{
  "hidden_size": 160,
  "experts_per_token": 2,
  "d_expert": 64,
  "d_shared_expert": 64,
  "hidden_act": "geglu",
  "routed_scale": 1.0,
  "balance_loss": 0.0123,
  "init_std_router": 0.018,
  "vocab_size": 2048,
  "optimizer": "soap_variant",
  "max_seq_len": 256
}
Below are experts of layer 5 (counted from 0) of a mixture-of-experts language model. Rows are named down (a neuron's output weights, with its number) and show model dimensions 0-159. Each number is 500 + 50 x the weight over its row's rms, rounded and kept within 0 to 999. Numbers have three digits each.
Before each expert's rows: "comes before" lists some tokens at least twice as common just after its tokens as in all text; "raises" lists some tokens whose logits its average output raises strongly, later layers aside. This comes from a sample of Wikipedia text that the model never trained on. Tokens count by the router's weight.

# expert 12
comes before: " |", ";", ")", "4", "1", "18"
raises: ".", ",", " in", " ("
down0:410481442466496574520495523535493508421472433511455468476502517399554497491623491530443503535467488595482410546524445419611457388524320427549420476509464446625519496517589541442516472488464437527459471509538481490508540495555461484548486524449494458469479510506471460482560571441509504459463522506564526556471458450474499546513444457536482492549421426519492505594410537518558495527467443544474484524515595446591478394522500441477537456579521558577500527477479582518573492510422535
down1:435455579596409509477491429508524527517561463514385531522521463521587425504446455611464558483487450499460589371483454584476527476486417467473503622459478408530518543474458472595468463552445508420486491505457560506456485491522528487428554463382488532531533502394452480445497490498493490429515517496495444553566420560506524515472394495503401448495472561496456549498500501489490535579486508398538515500471463576425476444524503514481493576561464514528448397388494566448510540537487477
down2:458562546504503468437503478491461467476485523466500510450461556512522478501524544479539533417547438515572607604575525474425501504538510458596586529568488457426554489479500360407445538488472437495492429468466440485532560485543444423560497521502423474521570548540456517545424457468588456590524444490568572523523483509476454398517458428478599585548440539495492539576438527525510493478500557488531442488512541487446535399495481615491424523568379499486450430468436463466431516521487569

# expert 92
comes before: "ed", "s", "ing", " of", "ly", "ion"
raises: "ing", "s", "ed", "."
down0:512424421460520446472491578460462406442429479420485456498446495573559430484458495459499512514565528523445445494429492564496571511504488461513487476536518484445512505526412511469500455570485516449569559409483526573553451524500497531470446490447473487504562493479508487447582522517436498493481587528442478484490585438501435586511500522553504633474495526466547521480565562395427577472414538509516522433443477494581534505596573488591615450480561490552491450545574448381594458585476580
down1:475459567418430385484607507456538557454502604479438521618476508440542497563514374474469407519473420440572477501567515507540531658495510484449544516586466448445491567557540538453439518524495447478542534498545508492468483396469491442452580521527471491529470512561444488430485479499573442434509474448509548584476524510448537460533594554454477536400435517469503504555416484452510563472588428512477537519483549571435563480543497453567494538451479469544451505515488424461555472536496482
down2:513346485626486430590538518489475467582500545476524486471409461467541495545483526431555416517508530490452548421483496589561483428483440489481508514532555447497425453595538500451442420533390544442511506479467468587530454544529552487452557509570503552484551560479459437452447546514485601516481517575453452577519437482462465436469473582671506500413558450589438516506478524484447453566479470559536507501533543469551548513479527553506476520463554524488442433441512446558531493508440511

# expert 57
comes before: "ic", "or", "er", "ed", "ue", "an"
raises: "er", "ic", "or", "o"
down0:488503471510534476435504578504506445468526531520380479523565450515544509512531567406507419467502455460497467475506608652490442502496482470611501470490381442474550441544463456399552539439470514539557557477514456502491461530494524452526406538441518491559519500483447534519523590575511478558523502480510557467454454461491460489463554634493554596542603511432420476514427621476523496434525504558470482511516489468484504434395501517477519505547466438553583428561582455515588452545473541
down1:466513451481509482477592457527599569530449458506458528496542480533445344536429486454530584520501474509439436409531554528459516492406570521480508438529527461513541474603481430431417464508606577548487501469459580504490453553556543457425580482499525492459600598546472544605509413606369546511543458423490534528466487467469499528588480541554552506472539557502518524514533466488531489522504496519415494603480528534435429502565478550549523540511455502429479530563464440480494498467539567
down2:534514466521414476463496481535429504456447534541473480470536559426529516434417525451435547431477503519477450514615580459468482548594559454465472402527483525453438445489616528509388531514488458570413456435446454442555494412525488466572467567459526422440524552512527566547507533550499494538491490477536437560506524467494545376570565555555499460445453576485479439464523511451500410438520540509494466485646514561435533513510552471414435488473544504590539479428535522400468466498521532

# expert 38
comes before: " by", " to", " in", " the", " on", " with"
raises: " in", " by", " on"
down0:508377528430539495540514511497613480458467516487564553414521493574527439583498531533418481513552524466632422487504520548545563433462454422489489472457455504494481477526533511480474541503540540609520530393423517494568633421454508432436523444543446469453539521558445475633553541488453536451566514486492489507493572454512460496562540426487490466541520522457484503575531493477415460515440536394445524500532522489541526442502564452548480482503438512450474485477578538454460409495451643
down1:432455556442442472608446535509532533558444541513544548479411532588446530538671584502480566439455471422368529442514479524524515505474451485440454535566531425461509470509562550446404467512434513431449425518509484515480535545496536500512532511426528560506518573465563536452407478474553447458494431429494487486507517512563545504532448517466510534488512586553516498436515489546501541492393521524465573535391555434499483577501563564506513605552544425569584531527534458516501487414483466
down2:513529530517376521598586455533505483582491517539594427528506408463398552386553521504551432520474457532490529471478495509465464478491497372529523553474495570505519537537551513558494590505444468608549503545428532510556491516522511488525454604531564561524503526495528408458484516565511587522502572430539473608473476537519524524461492565582405473363540448538516535551572515544534556475527508474511450515568519471501518489593482548515528459516538404512489550561559484465458479444584403

# expert 93
comes before: "re", "ed", "ce", "or", "ade", "ra"
raises: "la", "ate", "re"
down0:550444421514510465479403540606488531537618486589494542636569502448428458578509432534421465505546452497527486505462455536486547439515469467488480427522526464456586510591506586555494469431539502461464447498507511499526546510443553494445466531442448513449609433431487434562547473550528506446437486543487398468452497493557473449504499551563546519475522537531512451517438485537435498553445481396505556437491561431495500430465519577538540470488352501581523546514528431515511431593545457
down1:501416536552452533480515502456481516442562530473507547516558452540458437485500573481505521495478487582502487516521495493553581549561511470444562394443507463479519538541471539546530451446522538592569495601460509517447505494468542572474534504512348444519589486493441463508545538380462421473435510499537424484493441474517605532490508514504611553502528492428541498670378510489442479476538522471633520473453545579491529546481468476454547442457576471483489601427496417474502464493563457
down2:430528459484549516509582478570527483533429441461513510465561517603475479487532474492646594391503406538575504499499441525555484604504508483470477585520473451582560443439480457511452452503518604463498365559558549506526510488569522454463476536591551591528513535520501514454532528475534546499444492495451465488520504440506494534525586652451465508471497534491565488492458461536432478513524593508521535489430418553567390496522565527543553541565479493471467563499548450551431522506531399

# expert 15
comes before: "s", "co", "fer", "port", "p", "gi"
raises: "l", "al", "form"
down0:521485429490462596508524501464524605440581586430448547444458469515564558430486444547502503548590480540546609504526526502557469518528547386399478508467550515487514544526428512489486472464524491533539521552461551485549489572536457537528561444448441490514645513462473446533470464531458514529458466493446473466559398445437469525446515426496559398575551494508491592420499451453588589489549496535517486441460493479575510599545493436483470454486437525452481620422448496514515423420498529
down1:568459477472510458450546428565530411561505519531544521615556472552493489537566535564480410430450496422544493493457426484504498528544443412476535489555516445501541425437435527459519528544433498508414392591481465476566513581431507517405544539474456451485497449481487490469587495511495446484554452472479420509562481497518565427491482486472529528471508441467463491442576432465546508452535493461562532463360472510579422558460598437515424453453566503587470442568568547607566477489496476
down2:469483548453513532445576464513463419471561544538466547512543512543528488524609474576467428567552515551524528493433515430474473499610608513515532482535489495581458518561493503552492572501504508494535448496506447427532540574518480424500495543470515526575541546471402472487431502509420526463524460540508548455502482488445572535498472419510520403552502563542607525511537440470525547494534556498510475613470489468426592615472381496481519533447581484442512403561646515479509553499516360

# expert 5
comes before: "s", "ve", "ttle", "mb", "z", "x"
raises: "mb", "y", "tt", "und", "s"
down0:561449485482472508551633409500503471486480533469490589497565468525591477469456553467508414494504430422448458582541588571461526467513593516502489567489512584478508471508565507523512537539431497477497563503496418625517523588461462407518437484510544387509531499491492533477469545529444526591503467533490541476517531530490381396544499500509429493523530488380569478382458522479535373484494517480459507528474521443492551501507499490426589516495533415485422441407478618490508449477480511
down1:550483522550476454444455486499535550501513539487478551489555456475430539604406521491430578508493552583569561552520480479490543591507533497451512517498478551510507500536614553517616453425521541500535594517467481538543476510489520567482525424543469496631403404498451491595451596432511462465589514453521509514502533575504531508441501493441492475454537523457480505464405525503499440521564484531548504486490548498597498535509431517535531444496488468439431515429501438458547650573392628
down2:538501502516473588482583511471506448514536533536532477535579471427509486484460529553482490572517500606467621587563467510517499508518458527503438439470512541477501507495365488611483512512538500517476527473570423543515530483413488632543518487566490474508507592533566479513568488557486472582445420499519433472613484501481545560489518469427482417515412531551449552485455473500594543554478546500460478465503512574542577514515452463525432502611409558552554530492517524501389475536647569

# expert 24
comes before: " the", " a", " ", " re", ":", " by"
raises: " the", " ", " a"
down0:490524504473465473437462534552472394517504491539412544495516458458470535493401424436488520506490473501528549476529533408545511567419504460478454527531571457547459411579471550474509608537403476544434435567490550479561605477467554560468493492462510541601509445414599504448478535539492537548414529428605467522461431522552496520518526530509546470446538534492476414430492457549483514487651414494532546549435386516567521473521521448556520484508479457494509454547483627507458448486445434
down1:446444457412519541462483497466505505448482595589546574533551549421456527471511475410454398553492446507419491487526495488604489568546463435429448501506546449525490540532466511501538451410487510471433474503478533394444525520527583576495497484541514496414481536454498543532424524549553441447491554411513459551542586519524547517487579505458522578437568379589491428563486567458526430540456458478473614512539569556561574482518541558541549556490517458562472417454492505497503418408481496
down2:556530408459465513463551560442482503489427545623443527475509498454501473482589538495576503550562442507504566472457478418556596483509401490569385501443539476418493570568535478566424559474475533473600473484381474443574517482464506489443428583514531510421487571485539521517440481515465533491430431498464478445458496420461437497468481605523595537407438485469458565533470467475532530471466377427502452464506581436448533529458484584547527523487441529461522489489539467505585485460497503

# expert 63
comes before: " of", "al", ",", ".", " and", " in"
raises: " of", "al", ","
down0:400457540420546433492588488473558546521553570455491507562541497411490407495479599494597474402455480490454442528535408487524563521460423538473561481471478592605520597538519473470471442547508464526524619533512491516478476524511512437553447433523491607521502379488449531513490558421541477479509548443508579524546500462496461389501550457490577514546558513562507518495449559533506473440540548526504512532493627406506473438528473513525477435544528505405431471460470504552532412493538440
down1:506425419495526468561529528529619570447473552510431514405544513492493537534515476515492575499504490487460553492442501488456492566680452500483539532482343529404502556442511518544482443460528503592629473572465478462482471519384539398583518477535466549466460546560470514481499508502489453449458481511489545440613464506471565538482517491526501530511578434473488521478523507497487521393519501543574482537549545504400394524549571483441422520523502536507488549462552468489603566461546529
down2:547484555548492402514519482471493514561469407589516536570497552482459540606513366500477434457542457408468560528484453531510438520498445555592511535579553557564527572402532522427530518501444494420504444484511550441522499530550616531499484470549524345495559482496550461526479491568634521504488412476455478507465474516508475471489563493461527471510483520497553424464474415527461541551536561522552515477548486426516516500473523431584454428453640497613445473532526513492518427515502487

# expert 90
comes before: " |", ".", ",", ";", "–0", "–1"
raises: "st", ".", ","
down0:509421508500444493526482480486505491391548601419406503513419597478502497636453566438516443435556474499379526492507479443520471517564415479489544587452490511506426471497414511460559488451483462585462403443505507489484536502489455625501479541439428510451524448580479588449451490504443655544457480452544500521520524410587490503490540509503526570604499446442506552565505504497522532519504435446497408566458520509514478459496513551491439539479472429515461436472457504497430547457444459
down1:511471473560455565562395506613461542558425491497519497522497480472503495611538528581522510534569517545477489457552448472462462567532573366532501479604492532571543486437443484539493475472592515486486527448449432438521506581606446459545460499469450508455454530492555442533455513543520446514520516618486515553520536475449538600515493592548571546446448520461533661442465460497479440480490521528587477480454462551547586532446472585512424487385531497544530474435503542452458463525485489
down2:545443491533528482546471441515610540633493496559454415508528457521534465525473514463488549376528530439544379535516506572437516498440564515457453440467505539515525520485511513455531485556461450456504534526520470535372475516547567484481582478541474518447507442410439541489535389473602538409545381482477459533467493504475494506467451482501506507513582477428476378558529440519467427528549500506516594488621451471506517549429566438529495515497545480522526525571384528522589569482562535

# expert 100
comes before: "-", "|", "\n", "The", "==", "==="
raises: "-", "\n", " ", "|"
down0:411524466423445374536552474403470486450578441576494565485453427604549569490524441459510438509528488478513540515528511498534461429453579453501476517510475483566499572434504458526451530416520483559459504519558399483470532444518439592504444579500458558427473444506422445519472538417488471489438511527482466524520476550549545462535516519456525508431588470626448478535480493477593387458475421570483476543533423549490582505537525577506545535577443480460508501517414596510502493512489611
down1:384529495351497524508516398456497483406499513559477487512430510572516580404474525470432557438465559541501428519569474586508547370505490508509451517429469512503535463554477442466543522561475499526528492545488479495426446459479546494456456539533471487532596438456529480531496573486577463543488414480560433432426524498512424516475599430556530466549526571471464442497530557504537522518375486552452452525521563536578575507487567491496555469444511483545526485505337489402498494478469536
down2:516532478488471545581499511543485493472577459410524493426439555465562541590520548494523537494337488488568580450488478477447579515512512624500537436513486539481452508469449561515451451388503564445451431458487522496492543497430556608543534513480458513485475495420518460595582432493558451498494432459494511436477525457511498543474539515465533544581497527502585576487561523538594404450562535466517607494480524535517549618519531473547502499514583538473646527437529581464516521473535475

# expert 4
comes before: "\n", "t", "mon", "mit", "mission", "ed"
raises: "t", "e", "mon", "ing"
down0:530489566471482510426492495556558542482510427437503525511481509425507586522442462465546564522587457497504536605436441480469459475510516524542544394537540507455501396601479444530531494583535506537515550501465459509438395495525549468405501402451473569535581390468580476638521575523503468422418604557504465500508430492415540521523474514462391448460511575497477526500431520474452435611456551470453472559467546490485454444482481458462563532520502494486546432468484519461535537539532593
down1:519433515403505544490490472447487500501495577507453524484511536473537430524521462599510414460425486489514548548511507429516591441551551490407486561477570536465530523488490518413422507496470543442498417513515501495503570531420485424539555572519463467372530497592507437474570595472580487515599519612426407546480518465579528519545503457503564515565498428489469509433490421450552464486580380458481529540516447398508494474485539560491501552431484593431538480506541501496426566565581488
down2:478543529542428547425447466593465607567467469574435507485569543499474523513478446523586460492543524514445535500524535459439469496500564529476491519498479430479429534484457515414406486595453353408517482449478467481469556525526455407448502469482452461452492512473542494459453416480469508497463457511512446434436513568478565579508402470417552378559462540561546514506552553532492402488535473402481495565504439424459541545515539529492594540458429490441526586406499511465449444471568534

# expert 3
comes before: "s", "ver", "bu", "dge", "ed", "es"
raises: "e", "s", "a", "es"
down0:525573528498514375414486523512466407562404424408434492540387534484434419410531462453498510532464547494532547477526455519602464546463481486455532463521441382549585484528439485499478455495502500478464459499536373536526532669572507488506419514473507526536527553522520526547474482480450424496410498526534510460518515469483528564464564439500523530510471586518576562510438526480543460480479558516544437523417579449544477447516495510499555624464507443520440536541426468541486491457587455
down1:445396517461608449497524493480512518457533580441629590475393558379508533511490450507508549525459523478545482525412480492495471583445519465463563420516454451443433492510507448451481418529524463446497442563524528545501600468466597569483443459507617519506489557576453472550584466485500456501470456520576494502456540472612500485454456498485496560550544474420435507524479548506429495485511507469433507478479499513491499491564516446501424515513409458598482634559506378518565475444520497
down2:422522464446556479483488517523517535479542414457523520514519476551500452513554598412483474481489556486483542570451487410493482502501503543514544525551428445505569413529453495465454390517563504529562499556470538371529494443448537499471566543550480524540520514443472548522471437568460529569515508417489502454523478469382448548428429580575510534442525469572490517575505476518469449572471438363407421467564560470463550486415571506517553412348491566534466489510434492519575526477550482

# expert 116
comes before: " the", " a", " his", "ten", " he", " it"
raises: " the", " a", " this"
down0:567578459520538471584512452549623467594458455525483459515489483452415506416520509476572500509417516457515468511595477538504464485500614486541519464531434507465471561568610510579518501443477450523435425510561493525518413499531425492517488504529479465428507503491486494442544409443533460630476511440524512514465540569501594500496470482530503383525494506442475491484475550475575600438481573428528501439494430488572485429456495440511494483486456477495581663527439531522574568595487522
down1:567466486511581501484512486490459499469517485492545463452362476470559570502617408568514513393458475471453527497591517468469420548496547445546606411512485521453495431411541473464474459538452550580478473403551533507498437508479511512561470474627478527455536490525450487546547538588438462565442626467455563473458457566388497484490472454518449523424496429536423534541606458573521470487497521392420442463545540465557496525467459557554467522539501472509516441466454520469482479481520440
down2:538439520507515610522448488535546470438444441455502562450501457463543461563542532514493618476499491418417547529444419535476524578488389451516421485515422525504463602499585516421493489525474519504479466564429470642502567535448491465488469528481450491542462479566517479478484545567506464527443460432610502544489426420592454447478512485454490552449517560446595519512603515611449485414499543501459510517419486495512404512473479502546471593513548541473444509569485507512450489425602482

# expert 123
comes before: "s", "d", "ence", "ed", "ce", "st"
raises: "d", "s", "na", "ed", "ance", "t"
down0:542625518555505449430500486493415464457482464566536514515456541496530569470396527542484469572485466467450498549434501460513501500535550452418449385471491488596550516492587480518474549626454467470592489564457448545413413532434421531512508487536623488466515481491496489592535533472534524519514525570542468422506571435445508452430484521449535395537468509565522480441524573519477583509487506534558512531469500473498476434458445456332492567482563552540479515498453475428510519515439404
down1:521528501479470566521461482576482569436529492438460417543528485486592421404538519567444523486468553514469541485386601379542481491525457517472460487375512584392541480517507406539458521524536516421522500526592449514461444511486571437452481463487519524521511441619464575545531506504471562470477512434467496447476372558475537510511477534463522493424427517503511447451530527440511521542505528556382480532549447445520509471477535416524584491387509513454456530543493545502466499642544520
down2:586512576486410563430543434612565527511465536443477514458480474522583511571477486665379542494431548442583527470557526475499524487419650466523462499506419504444549498490396483479519450440538517447465616475488570566484534544457535446475527469442487542534496498613505563414436506502571443537487596477480422578479546490447474503483400460492476464540518489554486438499542441497507522559428484506462540495544463501453520497501483476516473493446536531529459580538481512513556421567489529

# expert 70
comes before: "al", "d", " |", "ated", "ent", "ist"
raises: "al", "et", "o"
down0:515524482521545480549512492542521470491536551444527478501433499504498501557416445466453470543473554434532382495528511461479422488381554530483448506490442509537553477453454597476553565551424458456468566447450563442416526446462517526535501548478534483471459526533374450500585476527621456441499485525397500556446449490481498570429518516498480533455535465463427477531529513472519506451500454544483580488426528534475470528517588455434564541386456440452465475484312633508497573501456543
down1:539500475501426510519568506560523438524477521420530581531392483504433447505488525402501479420534444521493592453458493478513465391492513505438427516459394438514449511501467527488522587543452516504532376612509429510501463468459493453534451521506491547441554518512527542468485498465511482456491495550552434480493573509521338457454503578464470484458458467559477421446476562415532559418541390462483412484493500484469419546542550559558492485545515498545542601532413483463528450610409492
down2:574497541489504504509502569515553365527436419506510584429464547561520589462478470563560495545435529466523490387447456547500468566511549479529562443556483505506465454491400507503430457516502566465489419472517576469550397497464479581579522566523499448513472544507518503482513527510476498368458421458501550485498572548475451489532370503500536506552583509529504518475601454501631545453498503445446417491483501581469494585517577496553469400455464467455550423551538494476561460589534500

# expert 77
comes before: "il", "ri", "y", "in", "ur", "ar"
raises: "u", "ar", "il"
down0:590467463471533385543502511490395548531499590491609492429514453477489473574523490549486533482529509522437508535420536534475483573447538476527487357571547500436450529445456582512490501459564553496455548410456530545494507531432534502462535481514487504481463446503457450581621582547409531516445423425547560532477532542465517432437476471467527551489483523383497432464560597452476575514518567533552458485477452479581471462474464504462543512448583509558515432508469558413417460437453565
down1:450550494531517552522590549397589593471500504488485441493538541487559439399501519550530478506515523469481435503448516538457418431527533530538480508536437444526508562603442561496364475440487525484568491568427558471504456578428519485521550452497475510437488512531366494508483581419479483509542580508440485433532417423518485412475466520573552492477515541475344561421483453465492539547544530518410454541472548515505570512449487457451464542519599432494517466572489586494523493583487504
down2:554492569515529482471455557549545435563516546446438506494451458511534392602531535466467482557520536523568513497477589484484560486529446574430478514514545541497469560550480428432528447467464491537438484488501582538408507468520572509506590548430447491496532529458470446520555538494458544416653616474451430537422529570492547497497492500440480520576503520508432525551479406520516425549565544506540510576493449456451470512565446344475518545492493488429581552493456604468412537570489502

# expert 127
comes before: "ed", "ing", "ra", "on", "er", "re"
raises: "on", "ol", "ome", "an", "ra"
down0:471547489446464521394510583529455479548550402566435534450504506467571536448460489458410584507542574462476384501514512490509463528543504482449456485528512519519622528453470476524464419499444482478474517549462479572480426485541491441491496422456569533598503526449523502426485504523521566419516464433577463455496552448514421480602444385617428446487425400468533481527494552509569476492523489516460519425529546449575405452525453486489543563557495527449516579400465582518457498557446507
down1:482414497520417512449415499575520564465495574471498465447574451591561390471501476494458556552513535504522441529431427536444435492413570452471504483472517551420479572412447591572477427515487530449502562391482481504478444404530489517531599486522438575542544506487433501453518447492438619485492475516421504503523468519582522522469432492521602457582569463531530519492501528506425518523411502479529488477587510569504494453542579493495439471428533410531428480542462481508381467475547522
down2:491465469538443493485495482488529562479429493488442493462430482390486517447532494537527400483486459456443511558454542491499581442444501486466511524359534478485577496504605426545528587412448488503455553492553447463513530535493490587634471527522532499464529573485509484512568495576472512470543544482524445592462447460548412433612480507565490524527509494555437455452542439570429435579598545487512640517529440520536577480478383501576439485478508476571531548515537539533413496547499476